From a checkpoint of a small mixture-of-experts model trained on Wikipedia.
Size: 8 layers, width 128, vocabulary 8192, 13.9M parameters.
Experts: 64 experts in each of 7 layers, 64 clamped SwiGLU neurons an expert, 4 picks a token.
Training: a variant of Muon for the experts, 10395 steps.
Below are experts of layer 4 (counted from 0) of a mixture-of-experts language model. Rows are named router (the router's row for the expert), gate (a neuron's input weights, with its number), up (a neuron's input weights, with its number), down (a neuron's output weights, with its number) and show model dimensions 0-127. Each number is 50 + 12 x the weight over its row's rms, rounded and kept within 0 to 99.
After each expert's rows: "gets" lists some tokens that make up at least twice as much of what it gets as of all text; "raises" lists some tokens whose logits its average output raises strongly, later layers aside. This comes from a sample of Wikipedia text that the model never trained on. Tokens count by the router's weight.

# expert 30
router:55 52 63 39 41 54 53 82 76 44 50 56 32 52 65 34 49 39 58 48 36 42 31 37 43 49 64 52 35 35 50 43 61 64 60 52 44 45 37 34 30 43 50 56 36 31 57 57 30 52 39 46 38 43 52 42 26 31 40 62 58 60 49 59 46 56 50 64 43 44 64 34 55 37 59 54 57 50 59 55 37 68 37 59 47 37 54 75 53 45 42 37 66 37 67 66 52 33 61 47 43 36 68 47 58 56 41 27 57 25 61 56 56 52 77 46 47 57 46 37 53 74 70 66 44 49 35 35
gate0:59 50 48 60 45 61 71 41 33 35 53 43 49 56 51 50 63 41 41 38 67 63 27 34 60 47 44 43 61 28 40 55 52 38 35 35 50 65 76 42 50 64 38 35 36 36 32 50 48 40 56 62 72 31 68 56 45 52 45 45 49 49 73 48 45 48 42 48 51 67 54 47 50 34 58 62 25 65 59 55 65 38 48 52 29 44 65 47 43 57 35 65 64 56 45 54 63 56 52 72 31 40 51 39 59 51 33 42 58 44 48 71 33 46 42 24 21 67 71 42 60 46 54 52 39 41 67 59
up0:43 51 64 52 35 47 35 61 60 49 42 42 48 54 62 45 67 53 44 52 47 62 47 56 56 47 76 46 55 36 70 59 65 52 38 58 46 24 43 72 53 57 62 50 48 59 21 36 64 53 25 29 49 57 50 63 44 42 47 48 47 56 30 50 40 51 67 62 62 42 45 56 54 52 25 29 55 49 60 45 46 48 46 32 38 71 68 57 41 38 66 38 63 56 40 54 54 52 76 40 63 43 69 35 31 23 56 56 40 57 61 45 59 52 83 53 51 53 41 51 57 81 45 47 61 38 36 53
down0:71 41 53 46 51 55 72 48 44 36 58 63 45 42 50 63 39 69 68 70 46 50 59 28 20 66 50 38 43 64 37 57 48 35 63 72 43 59 41 54 62 38 51 51 67 62 67 60 51 50 77 42 52 54 30 46 42 48 61 57 39 46 69 60 56 55 55 57 55 40 63 52 48 45 48 41 59 42 68 48 53 59 41 49 49 59 28 26 50 71 53 73 49 41 49 21 30 57 54 60 50 51 54 59 50 74 50 75 43 58 56 56 56 39 71 59 65 42 42 36 36 41 55 71 44 70 41 37
gets: "s", "er", " film", " team", "ers", " director"
raises: " of", ",", " in", ";", " to", ":"

# expert 31
router:71 33 59 60 36 49 48 41 43 80 53 58 60 55 57 49 55 81 62 63 40 38 34 33 45 40 69 45 52 53 48 32 50 33 47 60 52 64 62 29 70 29 43 27 48 51 36 71 63 34 52 40 38 66 49 32 47 55 49 45 20 32 52 43 54 47 48 57 52 59 66 49 53 42 44 43 56 42 53 51 73 39 47 59 60 53 44 62 57 37 39 39 29 51 58 43 47 65 50 47 46 41 75 57 42 62 55 69 73 60 68 63 31 52 49 53 43 61 46 53 59 55 67 32 35 46 61 55
gate0:47 51 44 59 52 54 54 35 46 47 49 66 36 52 59 46 67 17 33 47 56 52 26 62 49 49 57 46 50 23 75 43 47 49 35 48 52 59 19 31 37 44 52 54 57 40 43 49 37 42 50 56 46 63 45 62 45 39 63 55 41 43 44 50 48 47 27 57 71 58 56 64 43 33 56 69 24 51 46 44 64 32 39 57 53 62 54 47 57 55 43 44 65 53 42 46 57 38 35 55 61 19 31 63 59 29 47 55 39 57 72 44 51 60 71 32 51 39 51 21 53 52 47 59 62 51 20 45
up0:58 52 52 46 62 34 27 49 54 71 50 39 50 37 65 51 65 39 46 20 55 32 54 44 56 25 23 44 53 58 67 53 29 53 59 49 33 41 46 51 66 43 45 32 38 49 71 57 48 54 58 42 42 59 68 48 54 35 65 59 73 54 48 56 44 75 47 47 44 81 38 48 47 67 70 32 47 45 51 36 40 40 42 44 70 49 58 61 63 45 36 41 34 71 45 38 68 64 58 38 59 69 65 36 54 51 62 41 53 62 40 47 58 48 48 50 72 70 56 50 59 33 48 41 51 44 57 54
down0:42 46 45 43 37 45 69 35 61 42 55 41 36 46 46 48 63 53 68 57 48 60 69 75 43 52 70 70 55 40 54 47 56 50 52 71 57 56 82 61 39 43 37 47 41 46 49 31 52 54 50 56 49 51 49 25 49 46 43 54 48 64 29 46 37 49 57 60 47 33 04 40 68 79 31 62 66 58 57 57 49 42 49 37 51 55 42 48 56 59 41 63 59 43 65 40 41 37 56 64 59 60 50 53 47 74 48 60 75 33 69 47 41 41 33 50 33 66 38 45 46 64 44 66 61 47 48 55
gets: "\n\n", "\n", ".", "\n ", " (", " '"
raises: "|", "=", "In", "-", "Over", "The"

# expert 27
router:62 53 32 66 42 59 67 48 30 60 62 40 18 39 44 49 53 39 59 53 58 46 58 24 33 64 45 64 54 29 56 42 45 33 55 44 53 63 71 56 69 45 34 50 41 57 31 48 62 39 41 70 61 53 62 41 35 44 64 39 45 39 46 41 64 38 47 58 57 20 49 58 39 38 41 33 43 37 40 55 69 54 63 58 43 56 52 41 51 50 48 43 44 60 40 52 67 53 76 64 37 54 68 45 49 45 49 71 55 65 53 46 34 26 26 52 34 37 19 51 52 56 53 43 59 59 43 52
gate0:41 66 69 48 68 55 40 57 53 59 54 53 38 50 57 27 72 67 31 43 46 42 63 56 60 27 56 56 38 52 22 55 61 52 52 64 49 50 75 49 51 53 69 50 47 48 68 69 36 58 34 65 57 53 79 59 57 57 63 60 66 48 35 50 50 67 35 57 49 41 42 66 19 22 44 70 50 53 39 46 59 49 39 77 72 46 44 37 50 49 49 56 48 49 46 37 39 41 51 43 47 58 54 37 32 51 45 66 69 63 40 55 59 59 60 67 52 55 53 39 55 61 29 34 66 45 47 52
up0:60 59 40 52 38 36 49 64 58 33 57 55 65 62 23 46 60 39 34 51 55 41 43 36 27 53 61 56 53 38 44 50 35 34 46 60 27 27 63 35 52 55 38 64 43 60 56 74 71 44 60 34 56 50 22 51 75 46 41 31 57 32 53 59 31 44 47 43 42 44 45 59 43 39 63 67 41 47 33 50 59 45 46 48 38 45 50 65 53 65 57 42 36 55 47 64 39 54 62 51 22 37 39 42 38 43 60 45 66 66 51 72 57 56 60 73 43 55 80 54 40 40 45 44 48 51 68 48
down0:28 46 59 47 54 67 39 75 48 63 37 27 47 38 40 37 52 69 51 42 38 52 30 47 46 46 34 33 57 51 51 55 43 50 52 46 54 72 68 45 58 59 44 47 44 37 43 55 39 33 43 62 60 50 71 64 33 28 56 57 45 71 37 28 49 43 48 39 42 65 27 42 49 50 54 41 42 53 55 30 55 35 41 47 58 60 40 44 43 43 47 35 65 73 49 54 42 64 38 59 61 40 41 55 39 45 46 42 39 34 57 54 56 75 51 67 82 49 32 38 32 27 68 37 63 66 37 51
gets: " (", " \"", "(", "–", "/", "'"
raises: "Note", "19", "as", "see", "born", "from"

# expert 24
router:58 59 53 40 55 48 48 65 47 49 53 41 21 56 25 75 70 47 49 51 46 59 57 60 48 67 74 54 61 25 44 52 69 54 60 58 57 51 43 52 52 57 43 43 38 37 69 49 36 46 50 33 44 50 54 40 51 43 42 64 44 55 85 46 69 48 62 38 40 51 30 52 54 48 44 28 65 26 48 82 22 45 38 47 52 45 39 70 52 55 71 60 50 60 62 67 41 78 64 47 60 44 56 50 59 48 47 46 76 41 37 43 62 49 58 45 69 49 39 49 53 57 51 50 63 55 42 60
gate0:60 35 49 41 55 64 48 47 47 59 72 50 34 58 74 60 46 51 45 22 66 55 57 58 50 53 47 65 53 65 58 65 43 57 31 59 52 59 45 34 46 51 48 49 56 53 71 49 54 44 33 59 75 29 60 31 30 69 74 31 59 59 47 49 62 44 54 36 53 62 48 35 69 42 44 50 40 68 55 61 47 41 53 50 54 49 44 18 43 45 46 79 44 71 44 32 54 38 65 61 48 64 50 67 49 56 31 46 54 51 50 67 45 65 59 36 24 59 53 48 79 67 54 52 50 47 58 60
up0:48 34 38 69 49 42 43 67 55 56 47 73 59 46 33 42 35 53 49 43 55 37 40 47 37 52 68 51 45 49 48 65 68 27 49 33 58 52 33 47 48 66 57 49 47 50 43 65 43 44 51 66 48 41 51 64 71 60 40 63 63 56 75 40 30 69 56 62 54 40 54 45 31 37 59 29 64 37 60 49 43 48 57 50 51 72 57 55 59 50 59 30 38 62 42 68 62 69 19 56 51 62 71 57 55 43 54 58 36 38 52 76 43 50 40 37 45 38 40 24 53 57 29 75 48 56 43 57
down0:52 51 59 32 58 52 58 42 38 60 34 50 60 52 45 48 52 53 41 51 13 58 39 60 31 55 40 28 33 68 44 69 53 37 71 35 58 46 55 65 53 61 44 44 47 75 37 43 43 46 50 53 41 70 55 33 51 56 60 67 62 53 29 56 50 46 54 53 59 31 58 45 42 65 30 33 59 44 62 53 55 57 16 52 71 41 45 55 34 66 45 44 64 32 42 26 33 69 49 32 65 39 47 58 54 64 77 50 48 25 51 54 55 54 38 67 45 35 51 54 49 54 48 55 54 57 46 43
gets: "ed", " was", "d", " played", " used", " began"
raises: " their", " them", " the", " to", " up"

# expert 14
router:52 39 61 41 39 22 41 74 57 48 44 47 31 44 65 43 58 47 50 35 52 67 44 51 45 53 73 46 63 62 41 49 56 61 70 53 62 24 43 50 35 74 50 63 57 47 42 49 43 54 40 43 39 58 50 57 51 32 47 46 49 61 56 51 36 37 51 50 32 50 28 56 44 27 61 49 57 75 63 50 44 58 40 82 45 39 55 58 59 59 61 42 39 67 52 61 58 50 75 68 28 41 51 51 52 52 54 44 65 23 76 62 46 59 58 52 33 46 61 40 35 50 44 67 54 39 36 25
gate0:39 39 69 56 73 37 49 42 49 58 53 50 53 59 48 48 75 58 29 34 54 63 31 66 63 36 28 65 32 42 38 69 51 65 66 44 65 39 37 48 77 60 55 36 66 67 39 78 45 53 27 62 62 63 61 47 64 60 43 44 43 42 42 28 59 51 49 56 53 41 45 61 48 58 35 36 59 46 57 31 49 52 64 63 58 46 71 53 74 26 48 35 51 55 52 69 39 33 60 59 41 67 44 55 40 42 55 67 48 46 58 55 37 54 51 53 73 41 44 56 62 55 57 54 63 46 50 54
up0:49 70 64 47 49 40 42 55 79 48 63 47 51 66 41 62 60 47 41 57 45 35 37 58 63 55 36 60 40 50 35 47 75 24 51 55 58 47 37 65 43 22 52 62 71 51 43 43 55 30 59 54 62 39 28 52 64 38 40 37 56 59 38 42 27 46 53 40 45 22 38 38 45 40 53 44 45 54 39 66 40 46 47 36 31 64 71 49 52 58 49 59 63 37 67 52 67 61 37 59 66 49 51 43 55 29 54 54 26 55 75 51 56 55 45 63 48 38 40 26 43 45 57 31 56 48 63 37
down0:56 50 44 75 48 45 21 62 54 41 62 65 41 55 36 60 48 49 50 43 39 42 34 37 57 62 39 63 85 59 53 45 51 47 43 35 38 40 61 47 49 48 54 71 41 55 34 70 53 47 58 44 57 42 34 53 35 39 43 48 53 69 61 56 39 51 43 55 39 48 35 48 36 58 48 36 46 64 50 60 39 45 56 12 71 35 73 50 68 64 44 44 48 37 47 51 61 54 67 37 73 55 42 54 47 36 32 52 59 38 83 65 71 65 56 65 47 52 39 41 44 48 53 54 72 46 43 43
gets: "s", "y", "al", "ist", "er", "or"
raises: " and", ",", " of", ".", " to", " in"

# expert 55
router:37 37 57 43 52 40 67 41 38 47 62 46 66 40 54 61 39 51 39 55 55 46 40 34 30 40 34 66 36 40 80 52 40 31 56 42 59 46 45 34 51 37 41 47 46 61 43 61 57 53 51 48 49 70 74 67 47 37 48 56 44 74 49 39 50 36 38 32 53 49 60 29 53 47 57 28 39 29 60 34 64 57 53 69 66 52 45 44 61 43 67 28 50 74 29 31 55 42 56 64 28 52 68 51 61 41 43 49 51 34 64 43 55 19 56 51 53 57 37 45 46 58 69 44 59 51 69 52
gate0:54 47 48 73 54 60 55 32 35 62 27 61 63 49 63 55 43 60 33 44 59 39 49 55 59 50 38 39 65 53 49 52 67 53 40 52 35 43 52 46 43 51 69 41 61 50 52 52 43 55 39 32 39 45 70 40 28 36 48 30 47 75 30 35 57 43 82 63 59 42 48 73 42 60 51 31 45 62 56 52 73 47 53 49 61 43 69 43 30 44 32 52 53 43 51 57 38 19 60 44 60 69 74 29 41 51 58 47 40 50 41 26 74 44 59 42 43 58 37 58 58 54 46 52 47 65 57 35
up0:32 66 52 50 68 50 59 35 70 45 39 44 28 36 37 55 82 40 44 46 47 60 52 47 63 68 65 58 55 74 52 35 36 50 48 49 67 41 30 42 61 38 36 30 55 49 63 76 41 61 59 52 69 40 72 35 36 50 40 44 28 50 51 39 37 35 60 65 56 71 55 57 47 41 51 39 48 31 30 38 46 24 61 47 56 60 52 57 58 38 54 59 61 32 66 53 53 52 66 59 72 49 37 33 46 57 50 56 45 50 58 45 54 67 41 37 53 59 52 60 46 70 44 43 68 56 59 52
down0:47 21 61 50 61 56 57 66 48 61 46 57 34 47 46 59 60 67 50 41 69 40 48 50 19 53 50 63 57 71 41 65 71 48 43 37 63 41 38 81 29 37 34 42 43 53 47 57 53 60 37 50 54 50 66 50 48 47 64 45 64 72 70 60 50 62 62 62 61 55 33 54 48 50 44 57 54 52 52 36 26 40 48 56 72 59 42 37 46 33 55 48 52 70 37 56 39 67 54 55 65 66 87 44 53 58 68 53 49 64 44 31 59 35 43 57 65 66 49 51 37 60 62 45 45 41 50 52
gets: "-", "–", "|", "/", " -", " •"
raises: "pa", "fa", "med", "fe"

# expert 18
router:23 39 38 49 66 34 40 68 75 60 69 46 39 66 38 66 43 59 40 57 52 20 67 47 34 57 46 29 59 65 27 56 37 55 65 36 53 60 47 54 44 44 42 47 60 50 44 49 60 54 61 48 50 61 80 51 59 42 45 49 32 51 49 39 39 42 45 39 54 47 62 45 37 43 55 43 37 48 78 42 62 55 55 42 50 59 46 53 40 50 39 49 50 55 56 61 77 76 60 73 54 37 43 27 60 59 53 36 38 52 59 38 54 44 24 34 41 28 53 54 68 62 50 47 42 49 37 41
gate0:41 53 50 79 42 49 60 53 44 63 49 51 48 52 52 51 41 49 56 37 59 34 35 55 38 53 69 40 57 29 44 53 49 48 51 49 40 36 55 52 30 60 46 47 61 51 49 41 76 46 63 73 52 58 62 81 28 46 50 28 32 53 56 63 69 44 41 47 60 62 57 42 50 62 49 44 45 75 77 36 64 75 58 58 54 53 70 47 63 45 48 59 49 60 57 50 32 52 62 45 57 24 55 47 32 34 58 58 29 46 43 48 56 36 41 50 51 68 72 42 77 69 41 48 67 34 59 50
up0:50 16 49 36 24 50 41 53 43 43 39 54 57 62 53 44 42 55 59 49 62 61 42 43 20 38 29 51 63 41 40 57 66 31 53 47 59 64 54 47 56 43 38 54 45 78 47 41 38 41 63 40 58 63 49 41 66 49 35 56 56 51 42 43 44 47 62 30 70 75 44 64 44 66 39 54 49 59 28 61 55 50 68 44 73 43 44 46 35 44 74 51 38 66 48 53 33 68 46 44 61 54 53 38 74 39 42 63 53 48 41 37 48 74 77 57 45 44 33 41 51 57 56 68 45 58 48 43
down0:65 68 64 63 46 54 39 59 56 49 60 46 33 54 43 51 37 55 69 55 34 40 55 52 43 40 50 58 62 60 60 38 69 50 58 55 61 37 55 64 46 55 67 65 51 60 34 55 54 39 31 47 47 59 29 55 36 43 28 65 42 36 42 57 62 47 51 19 48 64 51 51 30 41 71 49 59 56 60 67 33 72 54 31 63 55 55 32 58 42 51 62 41 31 50 51 50 34 63 37 53 66 60 79 58 35 51 41 64 44 51 60 57 28 51 42 76 47 51 67 50 74 45 26 67 42 55 55
gets: "ti", "si", "ta", "ora", "ona", "ita"
raises: "ti", "nt", "te", "t", "ting", "l"

# expert 0
router:71 67 68 42 59 58 58 57 34 54 52 46 34 64 57 58 51 29 48 50 54 53 42 52 53 26 48 42 88 75 43 67 57 31 34 47 37 55 51 43 32 37 28 52 67 49 61 19 55 61 75 51 51 35 41 40 48 45 41 61 44 56 48 56 55 40 66 51 48 63 47 56 36 58 22 49 55 74 50 62 35 52 54 40 35 61 45 77 34 49 52 67 58 40 52 57 41 61 48 45 53 63 45 45 53 46 52 42 46 55 76 54 37 53 71 66 60 46 32 58 46 62 64 56 47 54 39 47
gate0:43 56 42 69 35 39 51 54 39 62 51 55 45 55 55 41 54 39 60 41 48 29 39 55 60 45 67 46 46 44 42 37 51 39 48 70 43 48 60 78 56 47 48 66 69 53 58 58 59 54 55 54 62 52 59 37 45 60 40 65 22 56 46 67 50 53 24 55 51 39 27 41 80 44 50 41 40 49 46 36 43 40 64 56 46 20 51 59 50 37 45 45 44 65 70 52 40 55 40 36 71 54 44 47 40 49 63 48 34 38 80 47 28 48 55 38 53 49 50 41 72 49 68 55 75 20 59 31
up0:34 46 59 34 59 34 47 49 45 55 58 67 68 53 47 40 18 57 62 35 48 31 46 46 47 33 62 41 43 24 36 47 55 51 42 45 57 69 34 47 49 53 75 36 42 39 36 76 45 45 58 59 49 61 55 56 39 58 47 74 60 49 55 46 26 53 44 47 65 54 66 56 65 44 31 50 53 33 46 58 51 45 31 24 73 51 61 56 61 47 58 56 46 49 50 67 59 64 53 38 57 71 36 36 39 43 74 53 45 55 43 40 53 36 61 40 40 46 37 33 54 58 75 49 69 63 67 57
down0:41 50 43 46 64 69 58 54 49 48 45 43 67 61 49 37 47 35 53 47 41 60 61 48 50 43 39 65 51 64 44 46 37 19 52 50 52 59 41 59 41 31 70 49 45 51 27 48 53 55 62 39 47 75 50 62 66 34 62 67 66 75 58 41 58 51 41 47 76 48 49 52 55 65 43 58 48 57 39 60 57 68 47 25 37 65 49 53 45 62 69 41 77 35 53 49 45 67 32 31 39 50 44 46 23 44 41 51 22 42 78 59 38 46 51 64 44 74 42 67 56 46 58 54 50 51 59 64
gets: "  ", ")", " —", " 3", " 0", " 1"
raises: "\n", "\n\n", "urg", "=", "ary", "ec"

# expert 47
router:49 27 57 39 57 59 27 42 42 70 45 52 62 69 53 48 66 72 47 55 35 58 50 61 41 57 48 21 50 59 53 51 49 26 48 60 59 72 65 47 66 32 42 38 53 52 47 40 72 43 60 61 47 70 69 46 37 51 53 46 19 38 52 40 51 51 54 58 55 46 53 51 28 54 39 38 54 48 44 55 74 53 71 66 59 56 33 56 65 54 41 53 39 47 46 49 30 68 52 45 47 49 38 55 59 60 52 45 53 39 90 60 28 46 55 64 31 67 53 56 46 46 63 43 37 57 61 35
gate0:58 47 54 38 52 55 53 36 45 65 42 56 46 81 54 32 48 53 38 37 39 40 43 53 72 37 44 63 39 51 55 70 31 45 60 64 49 54 67 74 62 62 27 24 54 61 56 55 58 49 54 59 36 43 51 54 56 56 27 33 47 50 48 15 63 45 32 68 63 34 46 47 56 44 42 46 49 64 40 34 67 28 21 51 47 36 53 46 52 61 43 35 53 52 34 40 64 32 47 47 53 55 65 76 29 48 45 45 64 68 46 46 44 53 65 43 48 36 59 52 55 40 32 50 46 35 38 50
up0:49 57 39 70 39 30 45 56 50 48 51 68 46 44 55 47 46 35 34 59 65 59 48 35 43 54 57 51 63 60 43 64 55 51 61 48 41 60 55 46 50 58 55 24 38 62 30 57 65 57 55 58 63 75 41 21 55 51 64 53 47 35 53 67 42 94 28 31 39 54 54 51 56 48 56 50 76 62 40 55 43 44 62 70 65 63 36 51 45 60 43 42 38 55 47 44 47 44 52 35 43 42 22 37 39 46 55 56 59 49 56 50 24 56 41 53 46 54 67 41 36 40 27 39 48 30 74 45
down0:51 33 55 49 80 53 30 48 65 35 63 69 48 38 47 61 56 71 59 40 55 37 47 52 36 77 62 51 48 63 62 48 34 52 31 57 48 53 71 30 51 25 70 25 37 33 49 49 52 63 50 36 36 52 46 40 53 48 61 50 23 74 71 48 41 38 62 52 58 49 52 72 45 36 40 54 54 48 59 63 52 59 47 56 57 50 52 50 54 47 42 59 61 50 59 28 36 79 46 50 46 52 55 41 32 42 36 32 54 46 76 40 41 41 49 60 36 52 50 55 52 45 67 58 33 48 68 62
gets: "\n\n", "\n", " 0", " 1", "″", " 2"
raises: "=", "In", "A", "-", "As", "Le"

# expert 7
router:49 40 50 27 53 59 57 28 25 48 55 60 37 56 43 44 40 75 43 25 53 60 37 26 45 44 47 62 61 50 48 61 53 41 42 41 29 54 73 68 65 33 39 52 49 55 68 40 57 48 58 44 56 33 36 66 54 60 51 56 48 46 58 59 55 78 56 55 41 57 58 46 62 30 36 53 43 57 45 40 49 44 55 68 45 24 55 30 39 54 55 24 58 53 45 45 62 47 49 66 39 57 31 60 54 61 45 41 63 76 35 51 57 49 50 37 25 66 55 59 63 37 58 70 40 64 56 68
gate0:40 25 34 41 58 14 43 49 68 54 59 47 40 55 55 52 53 22 31 38 34 41 42 48 53 43 63 43 58 59 38 45 43 38 34 58 27 59 41 60 32 43 31 39 48 47 51 53 35 58 55 62 36 38 36 51 48 52 40 70 53 54 35 54 58 50 53 74 79 53 43 48 57 47 42 66 37 51 52 50 62 49 44 69 62 40 64 42 66 55 54 66 44 25 53 41 68 62 45 30 70 61 40 78 53 34 59 55 53 66 58 49 42 76 59 56 44 28 45 46 50 52 53 61 52 48 48 43
up0:41 47 58 51 39 47 57 56 71 74 44 64 47 32 63 67 67 60 55 57 39 56 23 48 48 50 38 59 52 34 31 43 51 62 59 40 36 35 42 39 59 43 36 35 26 50 56 38 57 48 56 49 49 46 48 66 40 61 73 53 43 47 42 59 51 41 63 50 69 70 13 48 50 75 45 64 31 33 64 32 34 46 29 58 35 59 70 45 41 63 41 51 61 50 67 59 46 72 52 52 42 40 49 36 58 53 41 42 39 61 70 44 54 44 69 43 62 46 45 52 45 56 62 67 59 66 52 65
down0:66 48 46 63 64 46 53 40 43 69 62 38 48 63 37 67 38 73 41 52 26 66 39 27 49 38 49 40 50 54 51 57 56 56 42 60 30 50 51 56 44 69 57 42 34 52 91 48 35 44 46 37 65 45 53 71 43 42 48 28 65 42 40 55 59 44 63 34 53 54 29 39 50 68 40 62 49 56 72 35 52 42 55 44 35 54 61 60 26 46 51 49 28 59 62 57 58 60 48 45 53 52 40 41 58 45 63 43 62 84 51 60 39 52 50 60 45 59 61 43 67 47 57 35 51 76 42 64
gets: " |", "|", ";", "  ", " •", " Nominated"
raises: "  ", "\n", " Spanish"

# expert 58
router:56 63 34 56 60 57 58 24 47 49 65 41 60 46 46 60 58 59 58 48 61 74 44 31 25 57 73 42 49 49 61 47 44 64 38 53 59 54 60 58 61 41 42 27 45 25 58 60 64 47 45 41 43 55 47 36 42 49 59 65 62 33 28 65 69 45 37 66 43 72 72 55 59 41 16 37 44 64 41 48 30 57 50 45 56 51 45 72 47 69 47 50 54 67 71 67 71 49 55 60 49 49 54 49 61 47 46 54 57 49 31 50 41 55 52 38 44 73 42 62 56 58 72 51 55 60 63 64
gate0:40 55 58 57 49 56 56 61 22 40 58 55 62 55 52 49 51 50 45 32 54 74 53 48 50 65 32 51 46 38 34 46 32 24 31 47 50 54 42 38 45 54 55 30 36 46 46 56 41 61 56 32 54 54 69 48 55 47 35 42 41 52 58 56 47 35 37 56 42 26 49 49 42 66 27 53 50 72 51 37 36 58 49 50 45 58 33 49 49 24 48 49 61 54 57 76 64 64 45 77 45 63 53 34 55 53 57 58 24 39 63 49 39 24 47 41 35 63 76 59 27 45 72 68 47 56 56 63
up0:59 55 34 44 40 48 47 40 49 47 69 54 52 37 66 34 43 73 39 50 29 30 36 28 54 36 53 28 59 53 41 34 48 69 63 50 39 58 33 67 47 62 27 65 53 34 65 43 52 53 16 55 52 48 54 32 62 49 57 58 55 51 39 36 49 51 59 60 43 35 52 60 64 38 68 33 49 47 45 56 57 43 51 40 46 59 52 54 49 46 29 40 44 35 39 47 43 56 31 45 52 60 35 52 41 59 65 54 34 63 42 58 37 49 40 70 59 47 59 29 58 19 38 57 41 75 54 26
down0:53 41 64 37 46 45 55 32 29 42 51 38 26 30 69 52 64 59 44 66 59 30 59 54 48 38 53 47 42 47 53 34 54 51 59 54 60 41 51 55 40 65 55 32 60 20 33 49 56 67 48 56 37 56 54 55 53 41 52 60 98 67 51 65 50 64 67 52 45 46 50 46 45 34 57 46 56 21 52 47 65 48 57 50 60 43 36 47 46 62 59 41 59 52 54 59 43 57 72 47 77 41 57 66 47 46 29 63 49 57 66 44 46 64 67 49 75 34 52 44 68 39 53 45 58 42 29 48
gets: " \"", "\"", " I", " You", "'", " Me"
raises: " (", " as", " in", ",", "(", ";"

# expert 56
router:52 31 47 62 30 41 47 32 42 44 44 33 70 28 31 43 27 65 55 46 54 49 52 47 29 45 58 38 50 42 75 23 66 49 49 40 82 41 45 51 62 62 38 39 53 49 35 52 53 59 30 61 62 65 57 38 56 42 45 50 43 31 40 42 54 45 30 76 62 46 56 66 46 50 43 52 42 42 34 43 71 54 50 47 44 31 58 35 59 42 52 56 39 47 54 53 80 72 70 50 39 45 52 32 49 39 60 52 61 32 49 57 48 52 54 19 50 44 44 47 28 58 61 51 51 44 41 55
gate5:57 44 42 50 53 52 33 41 41 44 32 56 60 61 57 68 53 38 68 33 46 66 54 50 37 41 44 30 47 88 41 32 39 60 58 43 49 51 46 50 60 49 53 44 67 50 40 51 35 32 32 58 58 36 69 53 76 46 35 36 46 58 50 55 40 57 47 64 46 62 51 63 52 61 25 65 58 42 46 61 76 62 47 64 45 46 45 57 53 60 47 65 27 68 43 45 54 57 47 69 58 50 42 36 48 68 54 45 49 38 45 80 65 21 50 39 58 62 46 51 26 66 47 62 24 46 47 50
up5:58 48 81 69 07 46 43 50 57 45 42 72 75 45 41 55 46 62 32 59 50 45 60 46 51 44 56 54 48 46 48 40 65 62 39 32 37 50 58 28 56 28 56 49 47 68 42 28 40 30 67 38 50 53 55 52 39 37 60 54 43 34 57 42 54 74 43 53 53 64 80 42 61 36 48 52 53 56 58 40 44 62 41 65 50 40 36 47 33 54 39 58 69 31 57 38 41 49 42 56 44 45 63 38 54 54 49 72 40 36 42 38 31 53 35 48 41 46 45 68 50 57 36 52 71 46 61 43
down5:51 46 70 51 29 49 53 62 22 60 84 40 69 65 87 56 46 50 60 41 50 61 69 46 56 68 48 47 45 52 34 48 50 49 68 45 68 69 79 56 54 41 44 47 50 54 34 48 30 50 53 65 51 27 54 58 53 51 49 58 56 40 57 59 68 63 57 47 35 56 50 52 52 47 34 52 59 55 57 42 58 42 42 40 56 58 38 56 48 69 40 47 28 42 73 48 38 59 48 81 51 50 43 67 59 55 65 41 69 61 54 40 47 53 55 46 57 74 37 43 43 66 37 53 50 53 24 48
gets: " \"", " (", " inter", " un", " En", " Su"
raises: "g", "f", "gen", "fl", "pl", "ho"